config = dict(
    n_layer=13,
    d_model=224,
    n_experts=40,
    experts_per_token=2,
    d_expert=160,
    d_shared_expert=0,
    activation='swiglu',
    moe_layers=[1, 2, 3, 4, 5, 6, 7, 8, 9, 10, 11, 12],
    router_score='softmax',
    normalize_top_k=False,
    routed_scale=7.33,
    balance_loss=0.00623,
    balance_bias=False,
    init_std_router=0.0261,
    lr_router=0.00146,
    n_head=7,
    n_kv_head=7,
    head_dim=32,
    vocab_size=8192,
    norm='rmsnorm',
    norm_place='pre',
    norm_eps=1e-05,
    positions='rope',
    rope_base=10000.0,
    rope_fraction=1.0,
    qk_norm=False,
    attn_scale=0.177,
    tie_embeddings=False,
    parallel_block=False,
    init='uniform',
    init_std_qkv=0.0251,
    init_std_o=0.00493,
    init_std_up=0.0251,
    init_std_down=0.00307,
    init_mimetic=0.5,
    optimizer='muon',
    lr=0.00499,
    lr_mult_o=3.0,
    beta1=0.9,
    lr_head=0.0109,
    grad_clip=1.0,
    warmup_steps=200,
    schedule='wsd',
    decay_fraction=1.0,
    decay_shape='linear',
    final_lr_fraction=0.0,
    batch_tokens=[65536, 131072, 196608],
    seq_len=1024,
    doc_mask=True,
    train_tokens=546100000,
    steps=4499,
    dataset='wikipedia_en',
)
Below are experts of layer 4 (counted from 0) of a mixture-of-experts language model. Rows are named router (the router's row for the expert), gate (a neuron's input weights, with its number), up (a neuron's input weights, with its number) and show model dimensions 0-223. Each number is 128 + 32 x the weight over its row's rms, rounded and kept within 0 to 255. Numbers have three digits each.
Before each expert's rows: a language model's description of what the expert responds to; "mostly gets" lists some tokens that are sent to it at least half of the time. This comes from a sample of Wikipedia text that the model never trained on.

# expert 9
It responds to: Mid-word fragments after consonants. Word-piece continuations after a short initial fragment like t, b, pla, giving tone, tentacle, plaque, Beat; also compound starts like cross, bus, micro.
mostly gets: " bre", " cross", " fre", " bus", " b", " mix"
router:109081118099138215119082165139164078124169136135129148163160152106143136098192171124142174095176177105119118179097084093101160107111123073192107142186158167057128124160140126166077157143096099130173167117083127152107166123142159094153131073114115169102141171162060122099103153149077116152098150167145076119139116089124083162160073067167105164157148153107166205143120161175130128129174117091143123099136107108110097088050183133105173173125110134122159127128161166124084098154114144129099125153100148132157155081121129065107162164098127124152110135111181133131101107146093148110112080111125105097128086108156169101066158153147153111133165054176189078124155109106136134113085
gate2:155122099106145150132144094151183126115173094181151078180054119159125127126104105162190119043124174136138085128132178128076108109117118124177157168178166127052135074138131127071141109127121053164098135099084098157142139133105118113113146101108098156105157141076154162206115102122113147191106144154124170077232129107149150148140054129069145143184119143148100121142093146132128118141091126112146181166150107130117111126142172115137179192154119117111197127097157123114100136146130162136094151129123098079134120174123136133088123155100162152116125136133115086136134106096072165101134163114122181113201083105152105143048106179112048148084093133122140072093087139099135115124129
up2:107126118048116168095163116132181116119108118150133135134110155172102123096070156133159118133074175099159049046083120171138146156106107126093130118169119141139129146116125083184129159140162094177124109086066123140104125178139110143123134108113105120107132146074114122115158103154139146031167169189151131173063153110131185097084138168122037177206164174158139108201177130152108102120133136108114184113178160130113107074150127110130112132158110138122154095107193079156160140083107159174120145147114172166139144126107107162121182123150094160138120133219116122120171121101165140117117072095149118156114157129141141138126130154128112136132118133090170068123065140129176193161129

# expert 3
It responds to: Articles and determiners. Articles and determiners starting a noun phrase, mostly after prepositions like of, in, to, such as the, a, another, their.
mostly gets: " the", " The", " a", " an", " another", "The"
router:169122107121106180086091153111069107133107121148110132119139147196163123160116093146089175175122175123159139114148098098135121107122180112155202123130147096148156048023070118090120164141137138117154172142187141118133119136112143103163113134144122107139078114141148107145108153109075137107107114112152086158166094207118116136168120154155133164105147123139089085052133165102137101208116098093136082043195115118100154153151122145162119102131128104148036088170131113161166100080086078083103114164097127088146192123132106118095133179118117160148152160108160118164113135114113120089081148101091111060159148108108095062155134136103143091128164174119135144134067118117160104187103
gate0:177152123127175124125116111101081105112156123153150138149082144111133079076126083152135133110122144133060075107129174145144168103095099123114167122095118151118097119151147128146142174134076113166085124157198190144122097199116069150165109142133113168173173120157145141083086150118129140135139184115089107122109107062123095076132172072106125149137094153120114117153134160138162178123145101081132116131096160148118095107158114134129131146176102123053082117176113136127150136128121153067108134105104113191113128111081128148136117109120130117154088151150138112143108127075149000096146152108106176053113122129130193119166104119177074124120111118066080133132029119150139045099183
up0:069090153113096144151155109181157146153113107102122078152107158151104161182134144151118189097144171145110186117159109128070091176183140138113089170173163095098172156094160189113171158151166160136103097095048098141130192098133183155091125170088153150060139131095128117131195094135148147093097121134172163140114148167099174116103098131149145073134157102122178160062114071105046097108092111182131136132148127119127126162064134111134105138126177142135174158087137099113134090124146126188139112111169150124142133101140141127102113139121141151092094102069084181146134105169145203158125123154204117169137160138141138118152131119118146125108116112154127149122220140201091173161120

# expert 19
It responds to: Education and life headings. Nouns for education, careers and public life, notably in biography headings like Early life and Education, plus University, research, films.
mostly gets: " world", " education", " research", " social", " others", "Scientific"
router:119145195157096114142103133171119123174116056166107076065091131066115114162065120106130144143144065181196138192156119190120056145155095142148104135104089075190133154173131109112152077128168150146094119155164140103109132162183162118164068149149180132114152145143103185095136119112150134123158104144085100146109166082144091188097105170103134107112137091129169103132083099156138115102119144120116062120158097136095099100111147097162141138160175210176183127132116128097157088112151195104107129119162128100169145134159147159110135107106140087160168079112160150117141136076144192126144165137116106080174172143156151152150160126116069158080087138121130191132174108093104135085153
gate0:135147095170107146129155157159154166128071131160159130152088142126126158164105126125185183114122152140161136161170120114084162131052078144143119139119169086105113163086142098142148106153197195091154121111124099139171120088134072114145122167165169169112161117114151126128104178092126111115112110070093108116209135126113098112176081181183091112182122147117159155145094129201154182117093122127115096164088154161118181137151112146104101111229147157079156177156154157155114083112094099151103096124158168082128110070148174188149141094141102103164135074130113205134138114170155123147096100152114149182136190143174158145152116183114159120058151123150174131125137110115080113101094
up0:151160210087093125116143124130112110112105091105165084121188098136104092110132101134057094134144102136190110112124140136161109109165142045124125096125135116180144114163104103133078161132059084155147110129129122132139118192122173099137132029087110081119106111162091182115183072188138122153136159203146120075086152123170170093100107138133123098059103126120127112139144120104133078162102145169124162133135103087128122158157144133105176119101162136167104053117102126055156143110173130177134105165131081162111107145101130099093102135115164118051110182113102092108114109130114147124150090094148124059146071144100116181102145113117105154176126161157219090122088087110146108140156

# expert 20
It responds to: Prepositions. Prepositions linking noun phrases, mostly of, in, for, to, by, from, usually before the or a possessive.
mostly gets: " of", " for", " on", " at", " from", " in"
router:141137140195136126125171126190110120120112173089121155111085060148143138146121059100172151060059196137126166125066125170167158156161134148171143181156077136163168160150100112119146188127126095123144111119139126090170113117103148133124152102108045144098106146141139111146153139073146090143166179148115103161123142136106185131154107143181130086147106109079196130201149105157119154142113107112079183059175090112113131112138076124092174117123140135082143125130107163095140143154201119135121134129185148139111166114170088142169143081139105127186128084193088162085141144180152089139142125080098222131150108144147084094162110119087093146163118140124146106107132175124079105130165
gate1:128097135106136112054126141045160089157111119110157208129137101133132163121160095146162180151103098113151108093114134077127078140146114092124154172124132137175114157172143116078199108150154161096135186098106182130139120147157193094139115104133157157123094145125109128112118119142115163115159158061208134168100086149146145193106038167173115134147174136152137055071109114064171147136201143155165167076109138184144104195089081135130177179164163175114146129152093127104140138110115143151141118077135168097122100137155100095136137160126141138121172129148151132172155109152066096090118094113136120130129089126119169092151128091116077157139183134133159107127122117115030116161108
up1:142168127154188101223158118155135171101138087142066118141182159139126119107114125129157059073124117156132120138078139111142120121173201109114091141135142110117126103127106116139076151126091090132113166108175099167077119131113074106121156101121102113126155104109162155122130182077151114146135187163118102086124154171062132109151138162158133159130158111065119171105161201096064201075076086116121094170159118186138128100118179148162130113143085119097108104095137088114151162129166148066160132175172074122126160147135113116095110128129164140066191133076120156125054156134208118166158138110136051071098107127109146117110121113134078108121149119077178164150140126150158127164124

# expert 23
It responds to: Capital initial letters. Single capital letters starting a proper name or abbreviation, in tables and after commas or prepositions, such as R-iverside, F-erry, M-ogadishu.
mostly gets: " M", " K", " J", " R", "J", " S"
router:122147121120108109136100142095139110101126100109112141154165138125118106145137108107109058139173124075076141155140121080122086152114195112107112117107168085241177087083068182143124115124100096121162182140138125142136129110105142119128118108107147106146141111099124121156148088098112115148089182126127100179108081109055111101105116137112199076084162097098066097134110117058152187118083066133157088168161119110125119112174131149197157120158128101111162137093113076083141080145156121112063106139145114175162122145166147075036107169118131105129158196182165134154164135119108087116116088107137103120171143081099113176153167140085133152132114106152163151095069068111146098188107
gate1:109160121121112082130113143195078125137137108155130097144134146113152129144147186129165128120156208122080097113152172108119111116184077083104190097157129081023063081112166062141091141129101112101162112110146114086134172099155147087126130137109134096127161185111143167101117164114126143111149057168149185078171112123151160109085109177083131155116126186189110110049192121130156149140094151138153080137143091143110110129107142146165113088036172134156098152141096116125113105137142139146166074126132131175174140084144071164134087087100137104117140102110135123041099169174112157176164144134077094093080136091136129138115137107129108121126109185136092135100182143161128110125146
up1:112119081127139138142176156059171137117152135108077095106184100138140118120163083129138161065128174133078132104095136120131056187173135118143176060088162162070162167114136099068149066142152159126156118115182172096102080160117166125132174172123106123157176085169120106141154151122150142079142130052113098083138080159119115070121177065140111098122137153143130113155125130148147179113129144143158125139129082138160151181115151108101128089097126072100126123107154176224109150115171155077100171141076177165107130106129091142143185064085206139128087130119139151136167099111161165125108104143129119138083183136155182140103133148069131143085138162141115120150190102105119114112140

# expert 39
It responds to: Person and role nouns. Nouns for people's roles and relations, and agent suffixes, such as father, band, singer, writ-ers, grand-son, often after his or the.
mostly gets: " father", " mother", " band", " role", " critic", " music"
router:099099171153098102119134106147103134139096146148155134143127144127147156113134170094132142109121059155112097126080121170136088122122118072103097153154145177111107172129120164163130114160180127163136081112137142138131176129165160135047111172136145103129071203096136113153143160140116077173104069161067124078145168099189090131088115131131201153155140150089132105122151105155153080117121190106134192197129090146095115140102192069059103105075166093169150112149126186095110055101109131129128170129145088112139153172157142157107126116133103118146128209123134118122065118094136183138172120176114097135142132165183190136149081074101074110151161091164137112128117152099171189086114
gate2:151154179102127189111116129140122127140145133087128117124150190106131114122046148108136089135128176144121089101149102128184123174164150153143061157091153124143092061131082117110160137086071114165122111136073149187121138127129139155119083114174149148118124133217125108150122142134102091090064107099100162114123144119116154178174092110068112090056127156061117125099170144135161170179136187143098136108141127114146207117101107107078090170158119098102146106091124087112131066140127207139123102135114128105112143181097141119141152107107125141175188062145154124099065138079151148111146114113081169117145134162112190084059084060112125150115166097123131103133163063159099121081110
up2:127127148148082154116092135121146109124184159178146191132136091167125114129130168093097126167094089091134194135141147065101124038108124065156149151133118149159111123134109116144121147076137125098113191130156146107123166156067117121146115112217140141123156132114115172090158135123163172170129135116184111157210079139141069068059142117146108151176157140154149144157139175121121147114108054128098147126110146089133080109148152162156162113117138087121131120158100099158135200132116182088148169114122140138132089076087155124070124069143125144074128218156066111171077101136129108125122108106148118065138163079164109136128107173127150103157102136054186101108134152129158082153076

# expert 12
It responds to: Line breaks, table fields. Line breaks, pipes and dashes in tables, infoboxes and lists, plus field names such as Population, Elevation, Synonyms, Density.
mostly gets: "Population", " Synonyms", " MPC", "DST", " Density", " Elevation"
router:130165091091116200096144145134141152134125132060127123161143126100140159072152119091106116147129087088157115135148108137109177084083142152092131129146179077112180079143116096105164111119059070132167042120097152166151090079101126095143133140175095152140108132201139134109102148101090137161142169152095173135110191086091163128155075125104109129137089113164162105159081111055071083121130147148128098110113103132143169172139101140157095167098099104108065163109174082136114180136160166157094142124132144066156113132105133126190119102102118195064084131087122106163109108105106121099158157081151101144127118110106116070117166140205178130065133136114200096092150148102140129176101
gate2:106125151085101172108114135109129110094079199165129213150206125137137121142136122035175130136157137145137123093113148175158190160158169130188130166169137179103070065160118143126130109131134139111144098136159089079137131101054150110115151121089088200145143175128083105080128201093083144144124194113083130152075150120167097125173130075090164106103145149154144145147191129095158123165081171123149155143175131106143115176068147146154069083127138102135165131153142118115131135133089091133085104138072151105125122107112138109087084117126126119160171136137134124129125162103079180127138125131112083130157127116039107149107135116079105118128077108147135055173152195122113151163107
up2:066124093168081135121161106153136139108098078114093100104111122189119134107171107145108155165082165144125133167162075098171136124175117181132098166063143128097095180130119075096156144167132143059086194114101107116136168164130166147169086217174178085143164122145149161145112130176126125121185124168137116110159105147117083082077175133092099142149157091111154141123158153133174092105146116150099099087121132172139133142141171144155127189131074184140150158117187137091135147137184144111069142142102046104128058149139139104173166129051115129079140131090126111119144115126141201176122098131087122118116065124149112194100136110148118133148126163104131191093094167098163118105112

# expert 14
It responds to: Clause-joining commas. Commas ending a clause or list item before and, but, which or including; also some word endings like Hur-ric-ane, stre-ets.
mostly gets: "\",", ",\"", "\"),", ",", "),", " ,"
router:102130145126189136172122143155145105170063116101117180178125176120123122095181167092167146128148173184143130079151139090120163102148112087168158162130110167138105087117153141174134210165152206102138114165100116104088133115093146122136124112134185115100153138090137132170107146181102088099103072152108117177082158111126116129061161134120118084102130083172140115080204158172140100145057135089138186153111119128143114126143124154101156112146129142175160100108118177081110149112137147147122126111104155168135131153109075127112126161149087056061164140163089114103160103142093212120151167145093165128111130168141191109074104143232144137160136098132102149177119071115106153109092
gate0:111168170099150145173137155203145110137093130128131143114091131094134117070110182178160181182168164109122128163122122172129165099092065161111151128080065096096129077139104127146092127100118096131181142135080103113182192225096132093120146066077194139112121064117173207084136098119142142081169133137132118104130097119157133183117143119138087135147211125136139115147079166109096100103155135110091122154044157103131072094155133069160147184181147142123160147128168183094160153145111137134069154098114166107114130133175144212101142106129166120141168155076121103131152117131104107119117158143123158140152118130167203092124126129083149103130118118117105150174110133136109123124163
up0:178167123123136080112125114153147130108106113114127141141124081145116139115103095139120088083077095132152077153171084140146115052104126127137164144133114154195069071153089127072200093120173141175157118148158133114073107129113091143110077163205094120143087153140198109127133139123119137150145115099186156095083154115100109091093096148124148146086129160089132089106153103102125104092140092083135104111097096138125056075160141122089166078122115121075080125177164171179124089147112142126152178135152126061168082111159148115113074075129129149167146113170099125140110082128112131095101187185121129080080140147129152153110046104085130084114160129102074029112115134071132135114119

# expert 31
It responds to: Ordinals and rankings. Ordinal words and suffixes and ranking terms, such as Four-th, first, second, last, Best, Bronze, often before century, round or place.
mostly gets: " first", " Best", " First", " last", " Second", " half"
router:169160110092123084166103136096186107170093119081077150051091112124155125079161124090116183135171140186127084187162115129111136090119174109167157138088142123102176085133167135139136129113135126137170166140115125112116141071143162112128147168138158127137116131114088174167140123150131097124151196126137174203200088127096074194126166079085076194100135154131102107067139174121157119160167163131079130076147153140105091129067189169144121159112149134115141138131136137095098201139087150133212165118106129170149160134106141075082135106138136130135108126148090114084087119163127139160173157136069179149072155092153066126121152093136151149158056117135105140125172103151144152095124
gate1:137103115132110098116121132152145103091119131198139083129103128100120130138106156170119174183195113137132138093131074174097092146137132133075102155077074069098109157109136161160119182167050100129119038158129064127097137102153140155106149086131095143108216137074151156119086131136144126107146148154135158171132147162168110118077082091143201106087090083163070206106105103146104117108182095134131077135101136181126122121127113138157172077132066149186167119132097111141106112167068138162137097118122201118103115099118117121127173125135078126152183129164139131129150096126152126176133122125105077082121178142117153141174157072151140120173104144225137131080144098122128102155144
up1:114146147119141116110167115141186149147170114160090140186120132138133107173118064070171074105151133087074191146114146114142119124080080183114146141168110096168147115173091061085164077135077129139140099061111153101128104072057148099167087134090121126097116186144138102132143168116128101158115150202132108126154069119076119151137120136165139154132087135157169089147145067103139126064109086118108152115149107085109142131182118103064107156062188180141141106120115183147104177142131148134195154143107131198143135155206155142179141143140079123117116105117163096142134130082135180133172105142152107097133129118069106131106107150113104102119156111149097162100135128127107221116069

# expert 32
It responds to: Mid-word organization pieces. Middle and ending pieces of names of companies, places and military bodies, such as Elect-ron-ics, Pitts, Corps, Navy, Palest-in-ian.
mostly gets: " Pitts", " mechan", " BBC", "olas", " Motors", "rie"
router:143113136062101112046116149154127110161164139138095076081094095092133131164114080138174069146127133170138163136185080100183123139164092156107147113109097029120106073133102142161126078155114073107131183108126140111122206137125148125127110087123195104173096158101140115105107119093145154103110179170101094144134094097102106071182130158135175151097133118149118115149141144081135124176083098091135063180104185102117089136154103139132107110152115217167084165130157145106109143109122161121106113143114125135142119122153211155082114173123133128101191128188179153116157109147137148142117159180119139066111139106146089181099166126094164110118131085190129093085111119093168150085163
gate0:126131124100129105104137151133097104137181177130141110154115162077154113133103161126118114118170148129118105146110178162097079155128073086127132080127073193111142145160118062139137098117077125113138106121131167113104119154115113137149104080080098096154227214104132152171081062149074151162158095111127106202071115098110120150107164148058143113121087100116121103155187178108071172153130116057107115091163139127132162182128115101095117157115154157154124104124135134145077099129126092114117089094141139079118082113062165152075105118110102076171187169129199130134107146146095160130153118051078147104111109156136133128126081174223162113185122119144137132080140121100143144135145
up0:149108097112095131175146100127180139084096182094140079112240169106128179124174087091151176131104126155127116122151059064147140151067155132107142217133182131120131053133073140129101131147140136125138167142080162125123167115152115143104104141161120143092104105105119170109119134149101101141133124118131159121162119158191101205151133117102094140152136171191096175094169116148172107169173113153130114149147128159128070075125153157136116109143131087099153104182164169163125092119131121144086187109093161141110226116147130096179147113097147140130157126117160131126106116110163130135120131149181150139158153082083122165138029140155152097119174144148172182104137135172141093195091

# expert 24
It responds to: Biography opening words. Articles and first words opening biography descriptions, as in "was a Norwegian politician", Italian, graduated, team, championship.
mostly gets: " graduated", " prep", " news", " enc", " championship", "----"
router:145143140141104002118120131155086111179107205092102187108110067185138146155106159184135095147222078182171160120140106099105082073136169154109103109135114156145159145102164147053123044131119164139107129123155153078133139105102140124116115165017088145113110148153130156122121139145133127106115136140094176164095130132126174107163139059094174143131135095073144113137149114068137091129110113123150122152147089124139155194129172127104155117091120128153098094105082083141164082141118169160094076167119105143117107143125114077115121129160140092177141083106146108170137121105121183106100140101125125162145199150125098125164145156145110111124103142088144148147106077098099142185174
gate0:148093146116088153129162119126106118158109064148159123212160104083103173116073146115142152035161104101129104100142107101113098096073094112159178159143085111167118104074103184131151117191136144104102080163081133123123126100077153118081151150202173143163172162122113161138069090159075092094129157136181074144194115122156096083152152120122148139143156104166153118051152146153197105132107085111112105179141055164125131090096085078077088134117129113123114137124080104130103152149110136087077125121135099179133102095125141161126128078119162160137125092150150080131172128129134109102080166116113085141132100124120156176143124149183074145113180150142179087116145156120119059134170
up0:146097114158138060092165147147091116131164156137141106143130131130125092093172146143121095210131131174121123179151199077128086131113148119066156151108166082145058078062139119127157097156072144146211118175109137099094167145114104105084168145146097123125114116184234110138103130095133169141125187077098093147147145111100136129176108140132093153150153140139186128163137132185121137160103148137049139127130083179148104111121162093126109182110141147092120137135127172141188112185146106057099169114115156165132175115146129051154108072113139086142097127162117061103089124088125102102123084130104127092141097110121152152100125122180078147064154112172191123106125142135137108120156

# expert 27
It responds to: Biography infobox fields. Biography infobox field words and life-event terms after a dash or line break, such as Born, Died, Preceded, Known for, married.
mostly gets: " Succeeded", " Born", " married", " Preceded", " father", " Died"
router:170167216074198057101174142097111162097155143087118156110084066067136132156133143156145157179208111167109095101061116131097107114166179127110141147129136119143148116104162119078104072110082102121130194136088101096117164136104125098104130139175100102159155081169127120145105157106125149162133109114136122105179125132184146134148148159090134155104074137075145113107164124123112111091116158192142169169149112085119116182165125177060101140087156119107092077137163117173202147127125114117093154112121115095138121147112077111196138077121124150206111083144122080133183153090122159114132137079105099144097098117099078070144079075136117090152112139093110098129167149160131146143156
gate1:140130068157117168181117173085116164121136170139120106097123143128130076103157134099125130182171095125123118149100118135157137068147223111139207115139114082115148107153154128103136128161186159165139177140117152150127092109147133172142100128028118053068125089131158103092088172111117102108149184122139138086080108147134130156076172123148062119127176134129127117125163111067087114143113130128152153103106114149115153105113122151134125125142138105056100172122130065162141106152035087036162134134113130091129150138065168150138128100149137150188092116133148126128129148167159155066126109151183165106108132127204134077107135114185204166111139198104094122120136110149123149128089
up1:163089127160126103144131101068127123055169100084151114125098100109122195078087142166137117083065077099139121110104107134133110110114138095139160139173153142131092144137158120116096172153101145081138177119087100109160134103115105094126194121107129155072094138188073164136082157166159131142140206136124100126122146147144078126180147176169125046093165052064111158136096119125107116102169135136138177165124141148129160112134147131096164215155118131154112128129134142150146111131170096149167148136140067033121083146064161125178195164117085146165141124109139134063082160122148119107128077132130078135179151101151180088127147122097130123138128172195181141126145136115169122090089

# expert 25
It responds to: Conjunctions and linking words. Conjunctions, prepositions and clause-linking words in running prose, e.g. that, but, while, when, in addition to, as late as.
mostly gets: " that", " but", " where", " while", " when", " than"
router:117137126186143085181102102150116140121141115146131096143165097112139104153165111140133160063082077157109126127117129197206152113109115096166102115117131162104138156129091092079088161131112144107073061168170122122133094061152088155094131104104143086115101127099122108152129136124137125130141093099126120106122172157161163142121148105133124095119102138119206171168086137172125134082099179177095134120125071099128137111132075073121138171124135110108121138124136173084130187122190124155132141116137103170124102125171107142189127105153157053094128071115079161101150150138117102129122125147117155128093145093149178155120112228120094135181137181127064156182218132186061110060201
gate0:149139123183134097117155168105127129112137123157148132118181114112093139120159165137105132112070199075158176147108089162158141143078098124138076151119162139039051100155078152162116017057121103131087125144106119161157134136090163057120164116136172195116157104155106127173179106133141138072144160134126102150145080111159143125120137145151136167120149100106113122150085066097111189104173143117131107111169124110120137170153154144129091141183126144078119175167143102123111169138081172108174190102135114161136063117185104127121141080106130088144096138174182179074127121150172159176160130112127100065138171105120081158127135125117108152111110107157146138108079142085123181143192
up0:155144150168147153115116118070112130152200092110114157128123087084107127106177173182100128097120086107066098181102146120101154142129134099107143153175169175161177050139122122133143152140121099108058236071052133170132160105185109134186162102116095109138125089086081027083141153129101142086131169098136124075121108115153122175158083126135163159114151114132145159111116125160085135150105173159133116089099128137128074100151160105206096182119080141106131117126116133133049182152137086150162105117145168154129097101123123143099156124089140162096145130074113147055128134119124065118127106104152161169071135126146117124136093154104078119103074118162116102089141160154152132146119

# expert 7
It responds to: Sports results vocabulary. Words in sports articles and results tables, often section headings or table cells, such as Championship, Cup, team, wins, Doubles.
mostly gets: " Championship", " Championships", " Cup", " Loss", " championship", "finals"
router:162118095116114093153143150163111112151167071168095205179134185112103150135107135149080154125178122123101127152176192068129080134142154150151150156146127054099195140141121126117139184129168088123123131119143143099116112142069132103152146083148058186106092147055139156089130139128127128096127116128138157141079097079101105143157107168122083160083106123098181099066068105090140106053154132091148141178139098086128123083115130189144088108149104178137161105128053110117171148104075176153174177139128139128120163104164166174138160170078127147161116073127156093150131098125118186141120153154146101114120158138152089153144145159139145132072136153153164143094105093127172030119108
gate0:153116118110090137133090138174156107142130135149116116101158118175127118144165130095154180112109129142114141140135177159087108109145141080084074154078135209153123065157136091146169109104112172127146125149087166097149154114075126108145148146118159154098142098153164126110102132158150124136092095163090126104117073188144091088149078077058152112129104156162207097129138082125101134095137152135103127044094098108117125142154111079128143139108175168112057043149124135067089142148102063166102087097105178113147096147089086068116156137138096153120138156133197130130096102120111120084134099158091186067073074062156108127116166134093139109131174147108116130110054153046126108159110
up0:134156137131172177144121081117094147179094140084124137102091121130136161135101144083106114094156119108135070101116099116199167177155157124112166166111091105097117118139104129139105056109119062121138060078148144175139122096179101161089142050160112090144129112160100140095114139118107162116122127129188111228133175074130123147154194067188123115122108125137086152130139087164161136183128127150103123153154162180141145162070096134176155192076157106118129197137185144193161141102168157111123105131179162108127156070151158092109140093118151108171158049127167183126148120129115136137105115104170133087091156151150150071116123119112154116117134104089067120119097092110135199146113

# expert 35
It responds to: Abstract word suffixes. Inner and final pieces of abstract or derived words, such as -ality, -ically, -ature, -ity, -ected, and s in contractions like it's.
mostly gets: "ected", "ality", "standing", "ically", "ibility", "itled"
router:109085136197104110116127118159127136163022125153114110139126191130120126151168149103177173112076073148154151202101120118154117149106105093129106131156100121176128178169161145127147157112193183172114092143178143125108122110190119159113080195152222115085108126081121145159185140168113113097196063177085117137084166086165157095044086168129116151134152137134106118105125116122098105095145178133158174115115119170117109113130105114133095136112184161117150128139166172049111132117147158108155165070143151121112114151150145167150090078129116067078115160124104106156105117098112125165147148147106077126137118115111193144149104059088092099099139101124077151129106151129144134089139
gate1:120127150174110096132111138102114112126088181126150068111108161120160149094155072066099114132121089140105159076178163133120128128120159141094151124141172124101075142097155150096091125096152080172157187218161152146150096107086184123096098151099132139094156190164129162134176096130166139199190174144086098114148121124130116146034109120066125124179105110096136101111048112124202124069130127120182150157140103117124144137118149109140180091123125164082148103148119033143113139159146175099162093134086118084157171137101133139122147159127147183157129105171111089068107102108156138120083104118141126195162152130126090135135134109110113148132090135078195107110155122194135156181156
up1:112130097180126133199155129096113097146128108178114161123198131074133121124125102094088110102185176118130097111159159119164148141163157124110197111156146202089103157073119079165161105135161155118085131132083133120141108153140143133209177140126109115157115073145118194098118138112121168112124142110095107074145073097143119152194120112186082105113093137134146105127127145149148096042169193104110128103173165084129146101064089106048139125126138118060092134148130124139144183155137158125135157143113089183121111122171173076149121101065168124080145091110098093178107116171131118079115118165125176131163117199134180191110108114145106130154157133175084127117168112124122158178104

# expert 28
It responds to: Numbers and plot verbs. Single digits in semicolon or pipe tables and after colons, line breaks in infobox lists, plus plot verbs like went, go, were.
mostly gets: " Miss", " Mike", " would", " go", " Kat", " nearly"
router:166164052121109143117118159072108115095122145149130142160128107192136104140146133112071168136104191144124106149150064079118137151152135143130181146133158127094158085033085102099194145137147092109155202147131080124106132140130141073153107111129121097158125063162156074087100119074110156137103115123159077122107085202071099111188180203161069142082109123136112116088109168089115126193134115116136114124168129110122111096100153154140143162121121076103097117168144158152111058123108060099120158163099118102114126158130141158094087175127098140154111176149128118183118123085149062118106127065092099067156131110108057133116173138112174085108122102134135111098131122113154103180154
gate2:089107158132112148072153130180099141080120120095154153129166133183110103134116127146156200074169134131149172101069123069148152153127160105145144126189147084142186113103168142139099161157176132164170121177128129111122082129112123109122143118143168116104088065152072160106108146121121120135156115149132127142108166085165168133115122131117064134165082173154102119141162178069158112094113063111096163123128116108142163096134061114118106082174102116113143115107126103134080118121167078196113086114128138076124107140169065123068135152139132168052115188129145122127177129090070144121151204081186103074084069115170140182079130182148149102127084128131116102149125125154081158132052
up2:147109101102111090159145130074120189162110116114104134158166124101135179081089106066106121159089110139075138209095110119086081103158147161057135178122127168075083116111125146142159097111132135137142111146122142144135087119141127167132111147084094140117139155086097093178136172161155091085152107131135107080135177154140136089146231128111188080115172053147122143177126122132072081128125182157089136139178150134158084127123179097108138133169099097037147141139154110113144133191063090079159111100144169156137140147092155081117070128134113154128162142122111172182105127132124181156101103091087154154116130105079172110175105163075199118102135134129119134092109111154122103094072

# expert 29
It responds to: List and name joiners. Commas, and, &, hyphens and dashes joining names, places, or author–year pairs, e.g. Sean & Dave, Bombay, India, Hampson, 1916.
mostly gets: " &", " and", " or", "',", " –", " -"
router:103129137177090149122143156109079112094133081095124107127136157143140099158097051134170149129083185087170107076103131078109160172140133086150168146125124163091167110079046133190150129117109138094152195144129099101132148182079086147183194168128064136095104154134105108094130095148132144090135135142123146136157079121115077205118186157153093114117108119132119182177162105127177171152151042152142120118154129174135135122132081157131129066148072169115124129154133114153114126100157056126138162127106089126118133155151102090157105132109106167101120148158116079114104136116150074167083159078117187188082102120110108091118112072120135129116161139131096123115051164181154065167128
gate0:170103099135150126080077114117130124150113186109099084120050129166137204127124183126157142152147133079140080144127213083165097190129132155166083130110127072119152133088137159086143177023162151140114093063094116125130113135114079133135140104118175111123182066113109085170112125163132188167126197073107152084124110131149148140079146138175140158141145122120111154086169103128137160098114128142141100167106109148152102086085160157161102146144141091154155189149120221103138165104143077154199122126074116131153092170162124151122187150138086093173118182154092164149123128116136094131123065126081135099109150126152118137081136128117154101113117177103171126131131083079144098117121
up0:079104133106128137152150149179134140130147126096114155132099137141130109157149097137128135115100146101107107133103134174073076114120093063191123175186087153100156099136195141142172096120113112133184129164194131182181101111102115103149218146140043101148123179114116111110102140152088112140078138111162148129145138127133176129197146100092122092150063127125135141113089161162093128145108132143115077131145159097130139213136078096090191159067159146094090083099109094186105123088112125110107099100128165187134203081141123102101104093118136129112161080091162101078130120118109167120148171095177095121183137138146193101161184130147108168133123121122133174153171152152064189164149

# expert 10
It responds to: Table and heading punctuation. Table cell separators, heading equals signs and list colons in structured layouts, such as | between cells, = headings, Ice dance:.
mostly gets: "|", "=", ");", "\":", ":", ".;"
router:104150139123119132111100119106084111100108115098131088129137158124056124116083088111170092139093143111109142073088174146131143137117073098166076131103082162146156116127163105141104122100141094196066175166203139092151101201100119181132169132159077161103091086115112129145115126076139105123096121074073166162205139096125151130156140121116146129165050161196090150157137077132163116137094077174093134082117080169117123148137082131085130061150112099153123150164099178142097159132156122136093061115171111136131131131088085103167100084143143182103111163107130115084094138143162094131166109185193110190153099113100085114116106068097133144148098161126121125133078158157141074153170
gate1:105155147148143156132109118137044126127137124143093106137065194169133117113092144116104110156123127199054122140154100128087107158090076094138134159155143096116121123068170097121112081174161150120068090130162132143120151117129143100131079136171140150167165174078135186104138099178149133159108062142132139103134120124115138135101163107107088186179170059198111103040164119142133112125161143135142159131170121109120134127096136119155175140125108193132131141109100221137123110068110169146110077087143186227119130150186117152153130159183111100117070147152145149133174085170087109138093124122145129116165114087132153124086144167083183132163146066139149156117150087098130122153173
up1:101154112142052145130163097100126125157103064134093186122106104072112126149166160156179154110134056096149115083147056150163102141120166149110140101125156122142083158139080203087077124105142075173140151134109131092114152148128169148120081134169192096064097123135095139105143159100090125106145128142101174156077088111127104067159128201117111176123174127199122163208114152128186134138153101152148085126139069126106116149166114179141084122128165127146136108114100169107122148152137096130097195113088064116143156176118137101137152101111156087063181082127146138080139127152091113113137146142135132159149109151159047125126068072141079132117148157135107174146155174092175123153126